python train.py --num_hidden_layers=9 --router_score="softmax" --routed_scale=15.4 --balance_bias=false --groups_per_token=2 --num_attention_heads=2 --tie_word_embeddings=false --optimizer="muon" --lr_mult_o=0.618 --z_loss=1e-05 --dataset="wikipedia_en"
Below are experts of layer 2 (counted from 0) of a mixture-of-experts language model. Rows are named router (the router's row for the expert) and show model dimensions 0-255. Each number is 128 + 32 x the weight over its row's rms, rounded and kept within 0 to 255. Numbers have three digits each.
After each expert's rows: a language model's description of what the expert responds to. This comes from a sample of Wikipedia text that the model never trained on.

# expert 43
router:084150152135173083147148117156163098077149075130183101172124166111134110086125078139162044125065131106160114159136076153149078115142081138175093175103085108125122154117105125152116143136175140118119092122086072167135136178137142101127137123142157081071194153113106162175116118146185113182140124114127134176119176126144127122138085104086151182097150088117183056205152120095118100134089164139126154137092096128122131122140048125111133133085166087088088135132105145135120160106126120129100095132184167174112135111163146112147069131123063071124119036085133151066167084128162125140127101127143068076092182096157116151173057167171155111121097085106110133102137129115170145144164091144153115127169150091104158067114123155129155138171096149193144109147102091150115098121077172
Description: "ke" and similar pieces. Mid-word fragments, chiefly "ke" but also ain, mmer, ker, e.g. shopkeeper, basketball, unlike; sometimes ordinary words like part, former.

# expert 52
router:113158110127139108121111180141192131163085132131136145123156153130203139150100157133154141139137045068168113060129098120092154171145111122124199119101092142134081093165150179173096129125103148138096077169153151168133154111142181140112120095088092097161122120154159143108133171133144139164109158128193137102132154109165123152136083157104146138147070101144098175082144107165162074084120054194200118167122108102145099148141142180135137076102143123073149100100166083148103141085090136121079139046151158155142154086107077115134135102147076151132126126159121180076154209168095146075192097103102183106141157114143068154098112100078126117126209146139098087100110100114135109162103176187081130108148125172110120128148140191103158129108159072121127132161139111099108156117104163
Description: Sentence-ending punctuation. Periods and closing brackets or quotes at sentence ends, before a new sentence or paragraph, such as team., 1975)., year.

# expert 16
router:133140121190101077121156147146101114157166144112105177106074076200125141132164182138132112103163170168126071157117098111169092168189182108125105138133169131122130091130099164136158173079133099082126122184177129111148140114153122177139136126075093082121089137141101132164132128149159100146073150118101117133107144141083141121095179150111109121117179155100152084065088125149069143172066117089155093166158136124111136097092101176130185136192173134167108124148133134073141123066109142179088095122158087082121107063092175182101127163111090077092124096156104069129129146144106106180117093093130107088141140124078139148140124075122119157188129124169138082143058126154127079203087122130081097123176151131164098104216093093108115105177159096121178105164129124151159108142095144
Description: Of, years, table cells. The word of after numbers or percentages, plus years, list, goal and score, and entries in sports or statistics tables, such as 76.2% of, 126 years ago.

# expert 4
router:087112084170141090129085149105118095166106145123180167173124170158149149161161180070129183131090086122109116136093080079113148142097084115184128174152096134101141146121178095104175151092101090167146071065078154115111096085062106121153129092127129109094114152096081094167128147194159094087142148155098158142104161157107122124105079069160125137114120113129132081128177160122092092187097153107097055113160159082153132099123096112153140105130105059158148156180105093159109148061142152142151071161126070097161192122139144056125122080121115109142097108204142114139125113178058171118145170126060122133149132085138169103155138083143102143162142182126099149088063110058144096114139124164117092109095156122114106090096128165153121122135165152102169089116135135112160134159123170
Description: Mid-word vowel pieces. Word-internal pieces, mostly e, ol, le, i, after a first syllable like Lo or lo, such as Lo-e-wenstein, is-ol-ated, o-le-ander.

# expert 3
router:140085120191092106124168157130157087121138110099110079139158116155161165077163102089122101112098103161168122150151167127127118139118149088170170091092161137190154103065126078128123158115074138163147068137116138156137105159129096149093118155084128131088169148171163134154148094177132084149115144166083156129117171163173112114141141105129119132109180106138147091142192165078145113122110151130183091112179119097148075079084084120108063094166109127171120160128107123128150150121147108105173115166093129106133136122046139158081107142132117132131121083132146119095171180168089111105070157105173098116185122087151134057162099149110135098161083107106068162133185182213133165187111135120177163097103173105095115086088175078182091079123148147059122123119099177175153143082150092
Description: Mid-word it/act pieces. Word-internal pieces "it", "act" and similar consonant clusters, as in explo-it-ed, gu-it-ar, fr-act-ure, p-act, const-it-utional.

# expert 13
router:104075128086165096171129162111163206195153112153084147082117098155156105097081099160099133116179169157133196160147126114141169130114138174098099106122139104158113091108136207101124136103118107081173069142160155155102128096169074099095171061089122073093120128070082136145182119227151135076107113176136129123137135112098107178133078134064153155118156138112138158147156136140149168110117103090060173091147099137171135162136114133175171173185156084132146085167078097069143130139107134168112142131107114098150090142101080106122131156066106103148086140152102105114130155168128078196145117117159152097171120137150130122174172150115117140104116119180092121097134093125096104153104172090112137114110124075152180118141142166159129093105192085114082081155093097084128174115093132
Description: Initial A and cu. Capital or lowercase A starting institutional names, e.g. Academy, Agency, plus the mid-word "cu" in document, cascudinhos, customs.

# expert 46
router:116078133128102089161159173155156119161155118063178103147086163130087156107110116162128145112163101117121140158145174113130165118170102202091176141095085142144107165143111162158203145143141170127126083130123100205133130153108143105111127118206076128131120146122135128107175108109059154137186112173132124135104155149065060151146134159075126140084186094137116165126118141113111115184170153116123076144140132139139140096061081158132135113179172172153174131174128158157107160128216111120142148124102190157178095106151131165124180110173153094149216098113082076174103186124141159159192127073156176113151132185103160109127140110168090116076130129194104124154097111092151073137163073182176132106124141124092107150100111113167079140130124166126136114105115097088107120147114113
Description: Infobox field pieces. Pieces inside infobox fields and coordinates, especially en in Genus or Census, plus bullets, colons, brackets and degree-coordinate letters such as E.

# expert 11
router:149112146078110171052097154104052131128086172164123142152153138156197156100088124131116104139104108104128109128112136174179073126150113152088118149145099141188156162102144117115142116091102107132169130128104077138105086162132123137173139085075114120173089138133169116068077110143177120098086156130119118143160093119176085131100109083149126144090082079063142144121059117164153122159150127142163133105131136148145154094198094142182164159188148117110150154143129112141108083143083109098174119133079136180191126141083104153144156111147101158146103159189089140087093107102182120109121168112083070141167150180105093079138103084101093131145170082078169096138137204110141160122101160078117151130165056119134175156145173124125079094060145141100090075093153129102207119147112132
Description: Name-initial word pieces. First piece of a capitalized proper name, often a surname after Le or a given name, such as Le Gu-en, New York, Ma-dhavi.

# expert 1
router:076184103157170094186100164097104079144181129157144181135167114142139160180150120159167121143183118122079195086138082124093180099104064148124091105077122164150119147094156052134129127106072136132076196210093173138141153091133075098114141082182187104154127153126079131157057085097112118154075145117098110098090187169129076101169136140142093125099164175116137105171157181142148116161086120086076132155170113116130183100122174118164106126099159119179128106104109101096131122127103133160191115101146080099180139132138154121129095108136108126181170126129148176146140072161104130118096148141139167132149143148150132103077146183139151087163163172183161066090121119082133131119136124151148133137052168147146171133138158086116116117127135117148115120120141106143088073106077112
Description: Mid-word b/ol fragments. Word-internal pieces "ol" and "b", plus w, end, Col, Bel, inside longer words and names, e.g. prolactin, global, Stilwell.

# expert 17
router:139119141159150100135161182137073099130125160108108118144092128072087083199172073113138146137096127162202168145159133081077170108140167121106096178090063127186069107096123156101112098149146175125086119126098115211158192121162142107182154101163123039108132165107072111152171114116150169151146158149091181136118109141113109185128125104107124151103162094149178107124147054081131169107117166170081154061129104112152183099118105090062149152095187107187075142154091112176151120127086119124123112098135053124118163109174152109129140163153144123118128098103111095196170090175158068159181149174099084095158116097163151120150128137137133105158124143119150182140158146112078152096122121121111119118117135136126080129077130148146118139099158163081132096122186163132119096134113121
Description: Ka/na syllable pieces. Pieces like ak, ana, na, ka and K inside South Asian, Pacific or other non-English names and words, such as Janaki, Nasir, Pastrana.

# expert 25
router:158122104185125150182111110137115096122168103097145103071121100122174098105124130069110181137177152144159102140143159180225066159109168069111100150104124142084077136101112144074090109106087143134122124103132154145166118163135078096166131169114128095122153161120124167072144130091097125123133084104079131076122146144118117177151110157148089090127135081098158083132132100144154117172128180127140160150160109129159094176086081080128133121186154084144145124081068075083182191175140149110103184184151149139118144079098105142105131115104091154124147144119064154088154144149151126144112141051181094117159166185120174134092139089095146150136159192141110101186068135096179126143130164168096131098155134170153104156125166157155130098150143087155122041175108103149099081105087144
Description: Opening parentheses. Opening parenthesis or quote after a name in lists and tables, starting birth years, notes or ages, e.g. (born, (1838, (incumbent).

# expert 32
router:131153149099108108197155129159179099138128066093174152097105168105165083116054162159140122144127105115119152085113102090124106101110101118132142194085098085130117125095141099188164121109172146094180054096067063118117093130184083118104187137173171129140195115106123171170099138155152114130145092166085151140129144059086167128190095099061189097088194129131181107154209141145149112131111179137136118119098080154112132153159107139097114119134131181106143104097094127056104096175140141191115115102198139152157092097187145083094111180137095102167151114112140146121170097096143102086119105112150135096092153080163100114156151154131143092129153117162105130151079136132140144088160098152152135098097167106066170134097106179138145159132111180127158100158091096133122143108095146
Description: ve and ke pieces. Mid-word pieces ve and ke in words and names, such as velvet, eaves, Survey, Yvelines, Timberwolves, Kegalle.

# expert 8
router:187188149122109103168132200066143159156072070119169102089107159093072080198082175118168095169052098095110165161097048122098141103119106131080106182120098074154095128129154119129142145094160087079081137115091141130157102117106124127116159132123136092148113158110082123145168142093108116127117127100088147132172144131124149121087143087137127140142104119164138085087186117080085090071139140159101099091134100121132093121094117106089116115098181096160138103140102118116128167132129088092167114173119057164086165133145141097159118166114115063100115118129179143145171073170136201126106155126151115112083186113158197156176132142152154115073147096087057153064099076142103093092117125109110176107100137155106133107115122123134153153146169107066127052134137142149075095147128135
Description: e and k fragments. Mid-word letters e and k inside names and words, such as Killebrew, Chipinge, Hockey, Turkish, Minnie.

# expert 0
router:100176131145148123129082189111133090136161077154157166107118061144168167197127135111167094103163109126151200186154146111130102095157211087121165111081105129087115123093104114114131135085136165122092155204126139125111134094164156159160086101174176063125097117094180169135099130120151105173118156097104124076155097160123104171168105167061158129151139124124105096130125097137155141088106111135102145210100154154129166103110097146057174146135125156144148166141128121114144195135118137100112109115072171140081134136156099083119115142087097110130128166107130174118206139135164150080089198086167095151137091175133140085133158160068133149177144180135118084161162125112120178054124130154095111070080153168082112137183147085145193136136137134072118131112128147130132157118075142
Description: Mid-word ma/be syllables. Word-internal syllables like ma, ec, be, pa, mostly inside compounds and names: postmaster, bookmakers, Christmas, bribe.

# expert 5
router:136065118105124124078159167091126163109183092104101096144162136120148130105115118080129097099167077121169118153159184102142163133165118108118095164124083146095169152038113116062134129079139115123130111104167079127121108147121079100101171111120117111179091181199114122120055076143171170133117127059141144142126085079170082141133119151101152169125081134122079107109090077105130133149112147132106122076105176144165109150070151143075127145134117099178061161105118137128092094156150174137131085172108149113143127089092099078086177136134143098157093091075127112107158132075130113196161136165115053172166129084097176115167115129049094085123106141132153137156188101068196093155117175126102116094166119116135103193139170115125141110125167174153107110116112095124149176133163103
Description: Capital letters in acronyms. Single capital letters inside acronyms, codes and Roman numerals, such as COV-I-D, MA-X, II, HE-R-2, plus accented capitals like Á.

# expert 39
router:179150123194123035120156149177108140117147141101105192142113102171153116106153182130105157101190133154121095160110097127162133130183158102117128111146128097093175127120183176113158160098171087080124098126196124149103166150151113096146118152122097116102096118149085116165143115134159099175046126120123103147135182147106140123042150139096123121143133160091150118092092127163116140124130125112105129155110120078117128111116105141173203104152155118132162135167124089098144133133089156157114227145158071076140101058089104144106156142093115152120145076170116073113130093120113114181119115068169110103188123157084108176156128074105115133137134165185108086144067138112068050180139131161091128135141118131094061097208148157078114130157166169110184118187128104126154143109124154
Description: Early name syllables. Second-piece syllables right after a first capital letter in names and words, as in S-ur-geon, C-an-ning, St-an-ford, Cor-n-ell.

# expert 15
router:102135106085093117060114145197122077114110157126133141220102133168123167142154098130148074161155088079154166117116137137125086132068132151105128157164078132180111170090143113063120093099180093155183142123113167121085076148124080157175114133084132147134139121115099081074084120109182122059181119110102091157141129175099052154176056101134101155100153127096128102100122092152133106157148106113091111130135157132164141084169118151195194107171135112150138135182107123151100102154149140116146087102087152136185145119071112110085135095153201094102151161183129176114133147108113203149108135161115117165148126144104102113146150060120055128135094104133123129113082098084167132120107139105163142080160088085100155154140133092140118130085138200122113092095168077104171154146157113
Description: Romance de/accents. The word " de" and accented letters in French, Spanish and Portuguese names, plus word-starting pieces like de-bated, pro-ceedings, Com-é-rcio.

# expert 10
router:140154067092126143155159159136136153098086115196136134108187113073093108164119154092105100156085082109125163088152077106091152107158140083124091135132113103111154144152124132060107144181072105114110093134080104198116114119128125112077143150149172087079086133103079098151170149100146133143107185135111134163172152118101177116133160052151176111116119097147118079119200159122079158115136129123118150117146100113156081111098113181097150122105202117157134122168075128119170143148111131106129198162135091081120149123137148117173082158112086091160079116153136116211132056183110139134105099110158116126124122116169128120089058156169170138117073101056115143073147124154120108111118144158080171142170157167140103052080154119092149170169148134074094091161125167146091086132160177
Description: Letter k pieces. Mid-word consonant pieces, above all k, also n, l, d, in names and words, such as Asho-k, Yarmou-k, Aquilo-n, symb-ol-izing.

# expert 26
router:158139100216094058131123142172095166128143157095093206117127091186165145148127187150085182091159131151116110146114066135165137147171147118123134124111115145112164122129151174092152137121150116085116094136151108128118170127142124099140136173115129112120120135172098126167124121146161143146049105141121098120122196123109123140062142094086117104158133138076167140095094142154116141136122123111104133141099123085072109115134085128156170116152143130119142128172108123102129138128081171164141187132171110097167114066088127150114158148095106121140162080152120069103132103114136088191136106066166111084204128143088083146183144081117103152160133155189104099156074093147092048219152143158079129147172120138104083091238153164079111119169170145118175136211133103152164139129113144
Description: Mixed mid-word fragments. Scattered word pieces and common verbs like won, finish, sold, film, record, plus table separator dashes; no clear shared theme.

# expert 6
router:135188115121099143090126161199101069132182151176142201142094079188102164123134139059129124116167152094172144131157177130163121142146109074177152083102117118144131149092180047101173110105148146156121180176109189128105112152155111159139073136149110113128106130107121115132122111081090161153107129106114065105132121183102086104147082145181100156145144168153147153069117172136145159121119122168099151165168075147127165089168154151126191163119096115165147118184156107107138176168144142140162154063132158121178163127131123158126148108132161155120106157103157142167114150102115124112115166171150169143193155162173106097111143129153121171189095189064147087135127095154151192121138150143091125116094120129120085076172170104158079143155111136068066110097176171153151143118208122
Description: Mid-word ar/ur pieces. Word pieces ar, ur, di, ri, mostly at word starts or within names: urgent, arising, arguments, wear, Varadha, writer.

# expert 2
router:168130182127157115187132135125169134086106125175125154144083135122195122135111066103154122148070099098107125147159130150136113098090161137081065143126126093095037140194156155198114155075144103158094086138123154150100148105153152149124147139124145130093077114106095145174100090106126136076172155082117142094085120102090135141106134099093161121122122085167188096125147095164149135101127168116126159113159150141155105143109094108103125118102113206162168142091079098105095166116099085182134131111152165084131125123134133074199101156114106105120145153125082153117140084169080106107134118180130222166141143166088073099165131130155195105138136129173161110080130172075121181063141063105164085155078102176160172095077133125141082129151146076152100144158151100162115154155074103
Description: Foreign name syllables. Short syllables inside foreign names and non-English words, often near umlauts, such as Åtvidaberg, Otmaro, Seestädte, Krstić.

# expert 14
router:147108145126073090152120179124125106103122148064094088154081134176132119113113120092174141091146122097186096094153108080109148087137134154160108155061161072165124132058150081101120117140192089093132113129099085162160184170150166115148160186154088139120104129113155168093070092070119113093107053085099150166158135157136079089124069145182128119117144147131158133158180125089157164111109155108173126156135075161127132134091157102135175197134120122151161110114128093099136170129146134169089183082136108118116135135101103115074125150084156095136099134147114105115106118031150109130127150122178088123173148175134126118137128136210050123101139126113068108136054137184120210096154176153108080133144141125075107089125149067139149139149124096151133130119082144147188159107141164
Description: Parenthetical word pieces. Word pieces inside parentheses or date ranges and odd characters, such as (artist), Notts, Colts, Cyrillic letters, 2009.

# expert 31
router:169078100086086139149109099132136123079144130088086125157150116182113097098121193066062110148137105165067154161146148146127105103153161073134105131148122116136131094121116153107071125122089111090120117116127141086183143063164108155142149140115121104162113086134099099127121152125116109134164095104104155132070150164196117130165113118063101159099156110117140133152147175127168111090179092140109078122129065133150087074093166126124165128145152096132080129175177119106102132145170133139136167147121156159107119096145076166064160115184162153144123143086080121116074107203133140129172106169074081099132161149078100173157137119138105177117100165122081040174108105099080119137058183089090101142141152148104156124149170197104056147129155159082132088137119101200133091143188163
Description: Line-initial list dashes. Hyphen bullet at the start of a line opening a list item, after headings or previous items, e.g. "- Title page".